{
  "hidden_size": 256,
  "router_score": "softmax",
  "balance_loss": 0.0106,
  "init_std_router": 0.0163,
  "vocab_size": 23445,
  "rope_theta": 3780.0,
  "init_std_o": 0.0,
  "init_std_up": 0.0354,
  "beta1": 0.9,
  "beta2": 0.99,
  "weight_decay": 0.0,
  "decay_shape": "pow",
  "max_seq_len": 256,
  "doc_mask": true,
  "train_tokens": 224000000
}
Below are experts of layer 17 (counted from 0) of a mixture-of-experts language model. Rows are named gate (a neuron's input weights, with its number), up (a neuron's input weights, with its number), down (a neuron's output weights, with its number) and show model dimensions 0-255. Each number is 128 + 32 x the weight over its row's rms, rounded and kept within 0 to 255. Numbers have three digits each.
Before each expert's rows: "comes before" lists some tokens at least twice as common just after its tokens as in all text; "comes after" lists some tokens at least twice as common just before its tokens as in all text. This comes from a sample of Wikipedia text that the model never trained on. Tokens count by the router's weight.

# expert 20
comes before: " |", " | ", " |  |", " | K", " | S", " | P"
comes after: "| ", " | ", "2", ".", "–", "1"
gate0:141143136101124130061077098114104078131085141071125111089160143127108117099126151150115130146145116095110155131086166100094127072136092119101062116127118109138151081104073194125183045104128112161107091116169196135121126115102131072150190076135116116134097104125135103120137183066125110101157130152131092135111141112133114079170132138145143116100145166078138074117146155100131047144182090120159087105132122052102124079095146150168183121148092102174105113138082144178069102179143142120145151116093128143083080099123164098097133105135100085132089165139166133155137121140082138168139112154177095182147109165134138157150146074092110193116095087155153123103173084138087136185116130090120111113155097130196142143187105075176131129130204123140079151103194090164198177119173144
up0:139143134101152143111161129084169143166171113099078132095180110123114185120109161164131146089106186085133138172155181128139090129124053144091091107157106172115149053133094156139171082091158083159133129181110108160167123100118189124147133168098124106237123135148196144138118145152127159117094100106118171167155095106180193105165116181141143139121107123095088139165100142111136086084220082109136086153077130133121108079164140114126126120147121115097104116096093117165071123190177102125183146121101161147074125102119125117124072165149085157132177188131185104092143138122129133185134108119156047094140089169137093103100150129128133137115123110157148147126132134122068122107114049129101081156106127139119102112116078127150098179155112149083200114111129090210123152136179125
down0:089170160117127107123097066107171096139179106138148114130143128139079141172140197151125171091123127118180141148171150138154117107097144166163114115132141124136095105166161189099172153108106107135134133127170142180130138158082161132125159174151127118105080097123176202108157082160050088174193166134057116107110122178134080138157073114103117127183168175161155122141094097168090082133142143139169117131176099140101133095126120149163169146109094138129147134125071116150145131147120121163156149143187066143094168126138161175175181187100138125171118116160111165136184120184108141174136072070105182117103151161093164147192108132104083111085115112119185079126128131050130100133102141131122198106126142205087128145130109130150184154152099111101089089140136213164159132160143099
gate1:148151082106130083182103144124145155160160072160154139130098173129159083158166125086165166096124134117132143186143184116129161191168186124145164160137153123057093101188139104156089128083130138112129161151096144111142123080095173131152138132079129140107110141189121122144169153091156188142137139121117168139113078119186065215164126126076130091107166100139087133103134129178084146097148160078098113183105107144056136075165159161157163138145109075099090120096144089071132171090153129151111134115168087075130104077162087187067168201179163152156153145118112109145120115113068134120142108104157124138093115122079078174119129142112156128136095110081177155114165123112109176136128109176180142095113157053145164181144114134195152128103128135159098098130115115160109092179141143
up1:091140124105117101130144151097125156132133158149148112089000138095135156127114061141135166117178114107128093137140145116139125159094093162099167121078180112127170113165176089103175197159094114137187128135160096154079086156139092179133084181084145072104113164148125098171123109067079162103158096108127151166116121120166144130116085101038119116084126122096063111118162201161055180115137155101164080191169125141116093065098129191155101132129129115140078134159143145134134126116122129157045147135161107127130166157104064155100129091145146102097171173094100062122144144169126123140155139105103133118088139157171127074100079124140140109113143152157139154134084132114151153069132158148082096120122160125068144099129093073122115059109134106088103108139117143167116091091115158
down1:127133114153082096113096144104089113171154080172075123118131139093166101149134105073169139098137087167126105117207152123031130174103121103097130173160098186109087165134155130092147106104125155094181111107105067079184129136160125155127120150152128082131163164094154129083113117130147184153100148097137093127135102173220098170124104080083146096146138123057091112155117131128124077131151147101139182118128195096104129107117151176148158171161150147095203123127130080121129106139141156124121171162040185115164110117072117159111203134143118106168159116123154156151046121179147152120124128059145134156126131144072160209138133124105162067145117168152162105095057196124126167122135133149120136134115109134155141134152113124128157123173104120112120086182158148138182129112097086
gate2:113125154128149112153179139126116102169130142115110123135169144145176136185128149104102044142077104185097099104154092145107175167131116149142131156148117147132141141100150107093116169134112137143073095097142102137169079142187180088096179116106143144093170122145154109078134094148087120081135147124183118205188157153131143093127140139158111105082082112177109080113147096112103119121163162211074133133088112199110114130060145107175053148080169139201127120152057108128160148139111156132185121171102204121165121171093146106116108113112080115089121131144146139148147129087105160116135131113167080187130125151113109122157131139109156131087126106183095141126166150105115046108104071100104131070098088104153158148156096076134207138108098127117177144047137103167168125067119143
up2:106167153134126121137178171111146140160171050112090124137176126143157116150146160113142098191068166145117133103200099070201182113155143166146132164144154139162178091126120155138098146120110120159075082130157139140164151156114181107127122132120125175126125146105131144080123118167136095115149142123140152218141161057189179111111115156179106148121117163161114146143115167149108135107139116101189156184095119161136117132124210063180154131098139075161084122126124117152143125061097077130180165128119192121175148129148073087100115218136109137106139189136121148074167109146141132090105149117136145143087118089076093141028144103135150126106123132120171147091130111068124103084164127116108056088128117148130093155148118111142137163087112189129115150149111157225150138125121112
down2:151143142113114154067079195033154166087145126144136121137188120129119121120144130205131140133131105121179093179112171141108145106062089170167081101138137085119116125159114130074144116097104184116101152120136090136173150161129123155132126158090115141109065087141064102110188119121036157111124115150099147145121102092077114159088080097140096112131130136154180120106154150191080117156104103129129124163213105168169141155161121102099164110151142153096080089118135134118131136113182070131116111044191063146099122148147136127142157076191157165187140181133107122091146160168152109129154094144083086095098120134117112124095074159108103122127103141152098127178143086104112105158172108158143094135137186133104166129079116137098166143135107146069055120175080152115073109111152160

# expert 13
comes before: " | ", " |", ".", ",", "; ", " |  |"
comes after: " | ", ".", "–", "; ", "| ", ","
gate0:151106111066124100163136098197118133143096075092091144113195060128128111163117167080101070096124134193110143118130149094149155125173097157196123100130150134138116181131044192169132099119121127162112134151094197129158121097077101132144118149102148140102110169159130118132106112088116117078130147082146128135090153135121111129152119131218171142128136110119157126160140127146127067145126067089178108073174118143122080166177122078106078117147125124118169156061147122137153155130171121189097067095152114064122058149118131158114159122165139103131129163218121149110114120107140133141133136125086163088168093124107124113161101099128129090115173119167160097135108119154133133169135187148111104148161134014164196106116125210095129163094161130160107166136120100148104161142068145
up0:197147111126068148071128160130154142131077116144080112112116157115109130156142098121116113133181123106176137186130140092129078195142086154135183186092113131095123131205162142128123184140092129160086122168162132172171147089160097091108125171141125110196107132093147170111098145157126143137115125136159093176176130156127162211076119143102143133084152129094094125113102087146145177162061169133115186170202118109121103081111129128129190166103138149216122116174122120115181088111100131078185088141127105151150101104096208149140163150163139154161148103155142153184124157113100051112133143161172185126138135111172099194120099152153132159090159094133143102123037134117136103108113141155123123142116104103133136123099141105160134110192083119087114112180061164136108118125134073
down0:180093104148129156149193151119158118145075148137125106107186112115150088152056073133181136093158134087170141135154182138024097081157131121113135105127141109172147114146125112117121137117124139162152116112087089138162100093132104095122131168141100136124143106124128129124086187207169104101093150158070151162109095140168193183193100141107165160159096176088121137089107120159167165157134094206157082144067228113128121104111063106100061155191107115147147147106114122167101168165093115099113121148105177137117146170115165104103192104162097117166152103105141196090112119159140174114110096099095103167120119090142095126084185084098162103150168169125141133156119111128116112154130169124118139149133149158104125145150185094096117120143097121132105177141093101083152056115110066
gate1:186115147120106141147115093078145108187158148077177189124128115084117130122159116113096115095199190121134110213102110117117103119097149123095226197136106102097121100196174125103174153065064231147108122093076136114143138168123113193124137108136088178152152129102101189128108108123111100122114139095175143157105073136108084168144093142124137064151140093134145104155121123187124132138169143180155085192159119099132145092148084098146126084097160111183134076079067107057177110144135141159140150151129150102145121115088134103151108126085156124151164164142136174176149112122097151124164104138131168146076147107125188110117166159145097149109114082101167167147155130095115198169135151141119156114155156081123155083120133144088165147157152115187132106116186118105122125149132112
up1:096152145094190119163140194182141156186150154134146080117177091186155140129176110103124110114091079139145124128153106128104185112204133100159106074129118159202177124123116129105161080166142134153148159097129191075130103127128127169066149137182131117157121115145146117127128133088151116205128102157138092095125177133098139111129162185131165157115133151161109118119116145156130148049138107135111192151160101126087116141082190137108091120124113119146184120166143106118133110144183113150108157108073122187179110053118103159114106116161081111114118083124108136099150077172088109137123135101099120159126106184146149143086101172100155148153144118152139162098054172102180070082119122095153124103080133134103137155166194048142083200083087156138162124158058142132107110145187101
down1:148157166118086107082049073118138155100101156143137136152108158152161116122139126169141161079115191116116119167084128121093140141090120146118165150187103165135110113137184157095149113118078140104155132101122156162102096137138115079094134164170126126139100151137183149141136100168106167196118126096145102175147113190193089138132105109106176060133125134124143100145131108078154144147179149154141113119139207108137095077138090080151110181173126045115130117096082056093123184112082169151117126127106184131167122113133140106128112062109102134161130126158116140140112140176066096179090118134058151134073143104161159121143222095142155112151059163104168144126114104144199137119171093087122143093160114102115096131165102196113132089122204105167131149105171098102135086140184090
gate2:098138133172128175151156193107182124134123149167151189086118141178159171124024155190149154120095070169124085152118183097100108109149077127105110140144132145119157166152114151102150127089089115123116104076178048121135169091178166134103148133152117136186118067137085144081146138147173096192082094103138096123174101123133168151095108149116129171156104125105129167109163079070092134132114157146143159139135116095149135132121161142109107061149145118076141143160078115147136152126158082186118143148088195152135105175131132099049084162089177141095115106107142148094070121163135142103115138082126088175107069130117108161074206183164083112154115170144139075124132146073093143117176164116160163097113097121102093130095116125119127169081113133095163118175170119123149117153084100
up2:088157114208158152176176085136116181052108111118081135204158105100133095129137140107159118093101178081124140101153090110110111095129086173102092136112123132151143135132206070182134152150099167094140150125111148144117145179158161095103170069157166144092146083065159137130170150168107118134092136148131126152075096109103131068079080118129066149105100104108186112107102146154175109151153172134119086154106061118138159189157120119122032087165110098150119118097110128076156117199134191156108136110079129139171100178144105153129145119144143097153145167090129116152151106115142178083161125169158113160189114107151159121109087128079125094150065129125121084146069150065142154137090150116109103136146155105106185121161157099074098163109138095130161173079146175112106135134108139
down2:126105152093075112125083125097143193197146147134158118146092163164099123169099106128160095037151164147179138183177206122073087135067084134139081102077128165149085102137080173084127097137081102154123170088144108147157105140126147136174143166100094177145072171098161114126137126091138095136141131109147166151180115103170170087069089150092170124141140181131030152126124141112120133127160128151148154151178145144141145090114153087134139078135164186145153106089181171106077150138160115091096081128113096168134132112147149113109128055119140132185130225136109149124132142139172123094154125128164173134094156089072139122119097150125115096090103077162135122119107125134135111129179163152046124169214138121136144098149093133106095094090116135133150127191124114112098140158100126

# expert 23
comes before: "\n", "1", ")", ", ", "),", "–"
comes after: "1", " (", "2", " / (", ", ", " "
gate0:166128127102077164104150184141116177108152131124146175119136087136115131206082093069094131131093138127118182121098118101128109108141118142089117189161097107160067124181150143092090159128068157133123160124121163118178132118159198147110162098079114108111174144155066145174125157100137137146055170164129120092059173122117171148179148083191172195123135117133136164145157119121117094110160153140068131110133135088135098191151086139103090088156135102147158130068119111121156055134126176202145082145102146112096089132103138125137103100109176151133175135148172130188068086132091199184150056144118061164085154126155102140125101093180150113112159132134122135140128100150083206136152177100110134153117074113140113148169136142137082173118178073117100130117111124116110159130105152
up0:142095133091158102129080089107072159190155125074085127150162176181145105093135074085174092171102086128156131120095124164067154080117107153143158105192110112149147101075103097184117122138186097169080128139109089114094078122103082108095197133117151187095160081166129158090149125142168116173126120131144175137133106058125133121086125113120086094146182139084129141123111131166097159100121079160126107100092163124134107155117167136131156154173111106137164146134111163151146098140156100121099155142179155090109153095151155143184147137188094129116137141115134132114134117122177147135196129175090121140124063145171113126080175135131140168124103173082157198145165164123134051158106138130168113090144131202107120194122162089068166091156136160110106153034128097104097095107097074
down0:135102114109110139128124142133131148107103124128112134138153116110206135133098173097119058181082150072158177093127111072154086113069159131109115126086156122136092095181082123156147114112139167185134087124140138125159110113153130179137138075060131151116173119067159176153087126105142153098107203100089085149154133114076118133156123132132191099103142140140131083154061140145110160121134157188152124076187132066183113146098149110106127161131112127129141121085126144098115180171081113179141169119156166116122079137141126166172153104122117100115083116138197135149076059144216129092152088189140122147118088099123093206058114149108223162189157161153126140143119128150060155107110104154088149123154137145141089114145117144116128112117104174200126123108150092116093192134137171
gate1:143150150135163137128146073158127059110104108158143141128108128093193105204094095152122112094140120095119143116095081142167082070154060090121164153158141144071158069156092150106047116122130116134142141127118122100118093144150178120187166087157126138137115180114129064081114094155124148139166034137150103130124170188117121114131140153134054109098142147160122133137097138133135181125160150090122070150131126093119050117113122159117135168142150187073148068109118124152128117100174097135134093081104126121126183145058143181085155121161153187070176153084125081115111103111076144093146144147150109126072207132074112138099084118098147076104178065137105105116126100116092163134131119079123127178153158098157149136144113121188104110149148094090119111115190115151120197168099144
up1:171144147116128133075139106112157070106141173202145154108077153217174139148111112124078093103142157108070133122137102171149108083148077087198109174214076137096161092071163068120083078108192131120140092137158177094172103116110115072168128146105123068157116152145073109112101116107118128142161116172132111168185169143118103125155133121090071104153125111054185099158104101128180141169103155124127174145124097135145110113158138095142152147131185113093158066147120119192133156100143155157114117116120108096153157122054144195083154135131110128077125076076127083131109102146133132131167119141176094092135185069079093137125049136122145072122149082135133150093132133115123121134131132072165113150102161087181115106109124108136145117140135126145079131091150095154174147150168127
down1:118091109136135118111129086140106132144057124119154165091125158190115076131217136153123092095146122180123103149139125099037149158125168104122182122117087101177177095054138102133215152174139162083125105091124178136141114053074066128178198144101141166190108111178150114127128145064053102130143099133190124103162104196144108107127137161092113157101125169172125125132107088121113159175128138112138161108121122194089144098170151134152155109077133146134170141124121164158118121122116160145113093140101075101101126152150090186099115155109148145104105069110147167093120128116164094144144145124099146143108064146186084052153086138160138069089153146069121096124151130148164151107078148154120098123146138107089133094111062142119164119178156097195126126125103115160111142151148113
gate2:113126088151123109151178167164193112107154093139150129112099181196188073098139117177174042176128133112060125126136129144129087110152144060160097156110120125085150130092127102113083166128157159117137136148120189134113070123108131123133141110162147084226088130107103118109079159128130150148122122166136148090159131136111099155103061128133094106111122112128166105203167153152102175115115094147095196109090130122106107084191160096132130131154156114097150057204121067168111171136110111130144137143093096143110087126146150195137127143114119133094100159115109176102142128157063136201164068136091135108168181065106075133164126171070100132132118058116136135121067114123106147143117107115134107158153089089150135103148116071190091111138109148165106096127096137085144091114147188
up2:095102159165163111141176178051135149132108080116128117090175188157130095164094101103144145098097101137115139126113104168109113088159123063113168057161122122118087074052103129156102142198121114130116180118132152093183187125143121133126075161127159156132139160093073122114125088147173116162107149075157126111108138134166142125122094149163151104084123147081144121165134153098168093118148095148159098132131079120108078152168126086116103102137119113159168092095145153191102171119117097094145077162145162138133146146127100125148120140094102133099133050169150105135163142084124211166155093232111090155132122100136122195163091129093166131124137133136109114137098141165058098230123128119148088130070138163214142141108161104176178117086118111170121137162121098090174120110100090
down2:132078110117097152111108112180090084131116130121105107135143165063198142181127100121157094127162130102087123089199110139121170180147112132119144128114114157138126174180116105180169166111182139108133153138115150149124131114124114130233130090116134072116132163122089057141149143112114152144150087111093152167122180177222146183133111079182120077103133112116153140119134118126075198093128095097112138181119114147062142141150109153109124133081127162125122100154129136141130151091106222142116120122139135097092159130133051166165100167111144191077120098029185094163154139166148126169147130078118172155112121131124078132131151147170094115127104156115128105123142134071109129065132134099169073120124094059153137143085156144107114130157141063134196172124076140133102185143104147

# expert 4
comes before: "2", "0", ":", "–", "1", "3"
comes after: "2", "1", "–", "0", "3", "- "
gate0:115105083134122153137128091114114118178093144100116043165165173150150109147132112134176106080173132112138142078117154139133118095115181145166108069114125124143222095161099139139163145147141110111194123153082162140098160044101132132120139149000128084097157082111140094139158116050170119157110139122137153116120150164156095189119137146080152106149152097176109119146140115188094162136157132123095073136106130156090106137116125090172076150127172080113104129101110113085114092093163156085118136081173129133147088158157133146147124093138136114110173153138121034138110078134150126186114100083138162163140120111117189090108131094108156096091175154125110137112098110122096141159128160091115172115119075102135112196101136158103114135105124168070079151099103110177153170153033175
up0:148145158182142171104140127108113072120142133162105170072097145130096121110059134114114196145177132145210103123138151070075141110113065127174156143178158102120127098201158135104132098145099173155161151154145143102130153147114146158100162095149070109171114104084075176120209140179127123098127118145047062091122088088107117102137158116106102165089092160091144153132142084113184140166110146161147142141169099068116134095152144112124164107131107153145149100172131113203145156160150178177100153179123123153104141140077119131099153102163120153121140137104144114143103096078140117000121144139119116154108166131098166129089162196165132119164127115182172117094142103125155080153122139173178078115159157112155103089114116106139069150101118126114183153150146154136159116093163136
down0:105111109125145143185107108134127110186094218154061088145104143090134179127143114086151104121180188132120145134125141186149169087168129136135175147136084134130138122102144097176107102146114113097120158136125185127080124082124154154173134032136080087155141115089139107119121080072138165151141085131124125171127095111208136124151121157128160122083102146143103132171119075162159136130118107100124127126149255130064135068166147064156127177071118110144115171139136161188170121109078166109149114148148195115124115128137152147120134126181152151132089190114123149130099126151110092154165087124103111149084131131178134105095067136104131042143069069163125159156090096148162104135147140135181117142120117068101141114109098138149134099169181121119099163163105177149103123145137196
gate1:177102095083194121133123169129131111141104137158103108138151119125176061140117124145121151223141158098152170134154131063193105166146071128193166093139099118115112101189088108064094091122098105090165109114109196139141182091136144125105124071129110123135125144169111113104171098162159162091103084141142114160126116112155125208167137127122083172145143173127115113108076090128097179084129143042099155066152088136112115130151148148112152119106131158144140169174173164164160141106120166105146066102155091140108117141123166091104117117160138161128136109168120090146104125111086103115093151117143113095118151156153106167089118189145131117130072072057120135099102063080107135178103106204159206149177134127110095132096138115147086152120211158073131151102124168087166142163125112
up1:152110163145150168160113151092116107150116119092125084078127118115121138107125166099109090161175144175123111125081107171100145126126100117112117096113098086142139108111088142120147205117141110085091114099103153110052135104097115170094132109090096133157140113138072072184100117125147159085156164092134108085145101130120097048138128124106144143098130209081112134120088164134145127140101128197117232148135093093086098082159120106162122145112100083130127171141138106135144133175136123143071217123100129055156104100152183073075137167120126144138134175159088104155140124135098131145068143155179072086093123123087062186097089147164096125136137112107159175133125161099042159149197126131139067109163178149161177135150096153145099148193082154082146119093116166112128159105085156
down1:100100082179148189151134131119120159171094126162146123159117095097107189111147161077080089122131126134105107160151091092099181145092095079150096136110162094131097147149125107164122177155166106111125089156132139160130124202125105132140101133079119128093183128123177164133145139084117095152070144096143084123090157149056122117169177145150181181103107130096112123162108102147193174149121175151135128105124008132160114197093111137103114148128131116187166159095102154180109143112120130085158197159101200175113158156095091112170125128119097155124118076163137102100145116081123103092152095084090104140155084137163164107163077098079159106152174181138114127118114141119124092045114142115080137150119133158130050156101107112183133134149153104155058155104168124160077158110161152
gate2:136182071139135080088123147164081131136109147170124122100148103174145069162191062117138075182129138091201116146146126163162118079096131134111110192163103113127160129180115106139146131098119123109128136113081168139167140127107119088110075094121184145125128156100089133110119134138158100096078177157134110156143096111143144148124149091170209123182142132094089118117107125133126142133127109089123119169078125140108119152126223108179173151119135210161074149149126064140157118118116198182137078135189177131105097120131143134112156157181045127129128150156126142134101100139105109180099182092142141066121135050128137169119077054097128110078132134107178145144110126110142151166152125224129121113158162169136130090109165116120095130109185140108102087198101158133137162108168097
up2:099068152134063184186168079080140123126069145090137090159186131132134159137127118109164084138103087188128136054123110108107096109205133137136149139111126106128117116108028108130107088077082135203179065162152077152118163148180087113155119115088138126107124144114195158130113102095167073141136199122112196137134175200133140171109105121173129111074128102098131160173097126158113068137140072091167116125129165196155121116169126152140104142134154154138084146137106141118181115147111121120156083110136084127128086135133124174148130163104142042122115144134136157131133133141171168107120122158161163137207127122121153127158135124127193159133145156135160112110131135144110125132132105114150188107160205137152193148124105157143117109144091201159112161161156101128124105060069133
down2:198152120081117224169105090129101088120125150103116136130106156129159035126165108093065085109190134138156136136081168101136139122097093118142062116148130098141133186108177133170217095130131122151124174096084199139100166116137040135139094088111161082133093106137117203093097091137104136143138177181158150152149117140102107191158169135177127116115095116083152118178102085069111176141120154122207092148133150146087099140137146132123071107144135065135140130119151116101120145101118203084155134130049185056168142109087159124144133105155170138122174101112097129092105156185111098123131095151086143142110096137089137109126161142142149139100155116097147112143108118133139123095140137137172150125120103077141119078174127173070101115168099115139121152127142099126105141131054090

# expert 6
comes before: "| ", "|", "- ", "-", "1", "0"
comes after: " |", " |  |", ")", " |  |  |", ") |", "0"
gate0:109103103224183090138109159162093202112095170103136095049102159134095038102142101112130134156135177176105136121137118129119140143116087116160056155125101157081112120115126061152168176156163194126157143158112165104112118176168148112139114113095116129107156111141098109129165116102134103154157145184110181118169135054138153137139121154162147165152137172144086105163164070149182120122151085048104164109143131060101122121112157157085155075139140137074141105136132205166157141095138120123117101083134146137055112118104088137071139149120108114096093141094182080136155155123188184139193087117099083143156124153162167089103118133120124080132098155176129142152098096160161116143090128079123142139119111163129139116106094083089169152069166129140135098120145150074154096129069158
up0:153099125162131087163130131151130168102144146171130079095076092197135140075100147168075127090120137169145144121190118127104183148085080176136071099134144096135123138127187138126155140106122097152122102153079113118200112069153135092130147110120080115145146063154087124102186167195103146085130144160139138100178099178172152138096143129154184132095182113166050139098140112089190168118124100091107143150131140140091128131113115170085126086119141133070135159133154187104160141110082074089119115079079099132086091117119157123081099136112134131101130145137135155114084116136107141128178072142122120142172159138131127139160087110109093103133131105138136160114122111140128133177171159131127142089174109103196103185178102113166103217107098175143090050065150147030153131173088139
down0:118117129104111130120105102124118082127132163124147127139140106168108154163162122155185123112133128157091122104179134108054149148082093087156142110132139134088127140159150089117163113219118132133104158092146123115137156099103143165129094128113162150113090155120127154172086152164000132079155087129108156139101149082200131148134083087122161140143144090126120134129094117147143136131116142094121129137115205129114129131125128150097107061124105162133163154136086088136099135099111135118096081119106000147143171148019104137152107152095062144120148132151112119137097123140108138142114136202158138093248123156117126141102167168132124161102136129099148077135134116084135162133153140144086132094123127105117140124143159161150120137113073155128130093095144106171178147155153082
gate1:115096094121117107065127165150166140110158111151144120117150148114137147149135088154110096125107116130126152149106146075139063119094077125114098148164162152182095162145077108166096153121117130114092186154133144170141176132133159123126137167101072064102091130107100114041160166173149153114168126145076102075139156159163162066074171085134159164204066128160134136093113164128097136142072095123163187123108148140119082078139113088162143106133088121115125122184161084095143112145108130142125132176179101107150130132120174080059151128152135207084172161132075132049120156145129074164096137074072129145097107165132037114071172067106070116135113127087118136129102104111104113144170110162132111156129113093093082127116146085136130106164156145081119115099108144040140116151083113
up1:124134118070162093147116152170170113168107092181148126062115175150091133103168146123127161134154110112136106112112104155133115179111125124086078147081142139144100156139185124147127145117146097133160139158138140112112097108133128165126165096198125102122130107152113154167126146168112125193111169155110074152039145123096116153184137089141144082086089118110194165110158139161102113078153160141157119098170103173120147155108144111095160168142138134125104124127133121072132104141123125121160186064152155124092142164097120111192118143080221118108181101173111108051167126081165107174184099160183107105154146163129162092159126108049125126158141160150142158129126118130065094117081072171072150238121156141172175145154109174114073130051100089118089139116140128141153104155080157
down1:118126156152105153176189147152108171121139101135123111115118108105117168075124097171114163119097116174132112106124131125143136114202090123111117109136163099132117125138135182114128125138124112150137169113153116133124157091103113133147148163132141128157053113088125144098162107174049139092108162156097150124125103136116093116135086123132138123120169099186160161161126174122115126119131195176164136171107065185143133135123117135147139078127138120144109090082138176097156107159114094141076138124142255111123156169077097166115128145154124212185105112111134144122173114205120113076153091127076134134147124140089069104093082108130064150107117164132140130099090085079164118146146111075110123194115166104095127151255162175107125133098140166180081104139138086111130132140124182
gate2:095158103122137105042124113142156179118139118178141122159157149124120158131120129126147110177143179113153105135137148122128021118121105101179113099102160107096147108140097122185061146140122130094079141123158138144125107135085128087164165144118155082117089102098104173118123125168184103136141105151095148108162202085141139140099141156130147152149166132176135100141114142163139193115140143194127135163100125160086171048148098106153180148185158166119181063157069181116101102075116087103096106145144132139181078151165135082116128132205153156114183116162096079036110112126139085172164139098047131170105108159165085094053109093098117124152130105126083126115121122112159116123128144122080092114162140115140091191089136097123109138143111119103140150060065163077106165119158114
up2:135057071161114179160087202116129112124098075153116163115145124141107099107186163133126127125149082144174134139082132137109152121151058142099154123140107097161133160137171188110087114065156124109175109092122139115106161111162139190119133071149076110160158129157119091119167060157117150157143164173113119106110149133085139173113131132190125138130076119140130190120197120137081137137113154155157120147116110112142060163111105201108103179121125123104082182097151104081135120166124163147194120124156121176092122158166129151170116054091136117134061181152149159161133154086213124072196100162122129112075124112132130087156144078137139129096118195095152155156135136118093134109104072142144140169139090172145142157139170177076131157081071117098149094163150085139109083088107147
down2:107133120142116148105180160152145163129164112132122101102143111114125053083204110157094143136137117121140130113124137152177126096233122116120113105130134115164129130121114149128151127144141093102142104135155135141149156106122103131154122149128125113133091155111113131132174106143078103154152185169142154144140143115085098125090135148119137147126109124169150108123137149104130157137068255139149118110111046116148146132093130121130155130105115127135127117069152146109134113134133097136109153151143255153140122164130091130141145114148112128202097117160132108126141130156100168128130168137112146136205136111122102102128145128131110094110118122129150098081143090118144137120147120131091126166105124167114148101255106167089137139138160135131134107136127155131135062094128244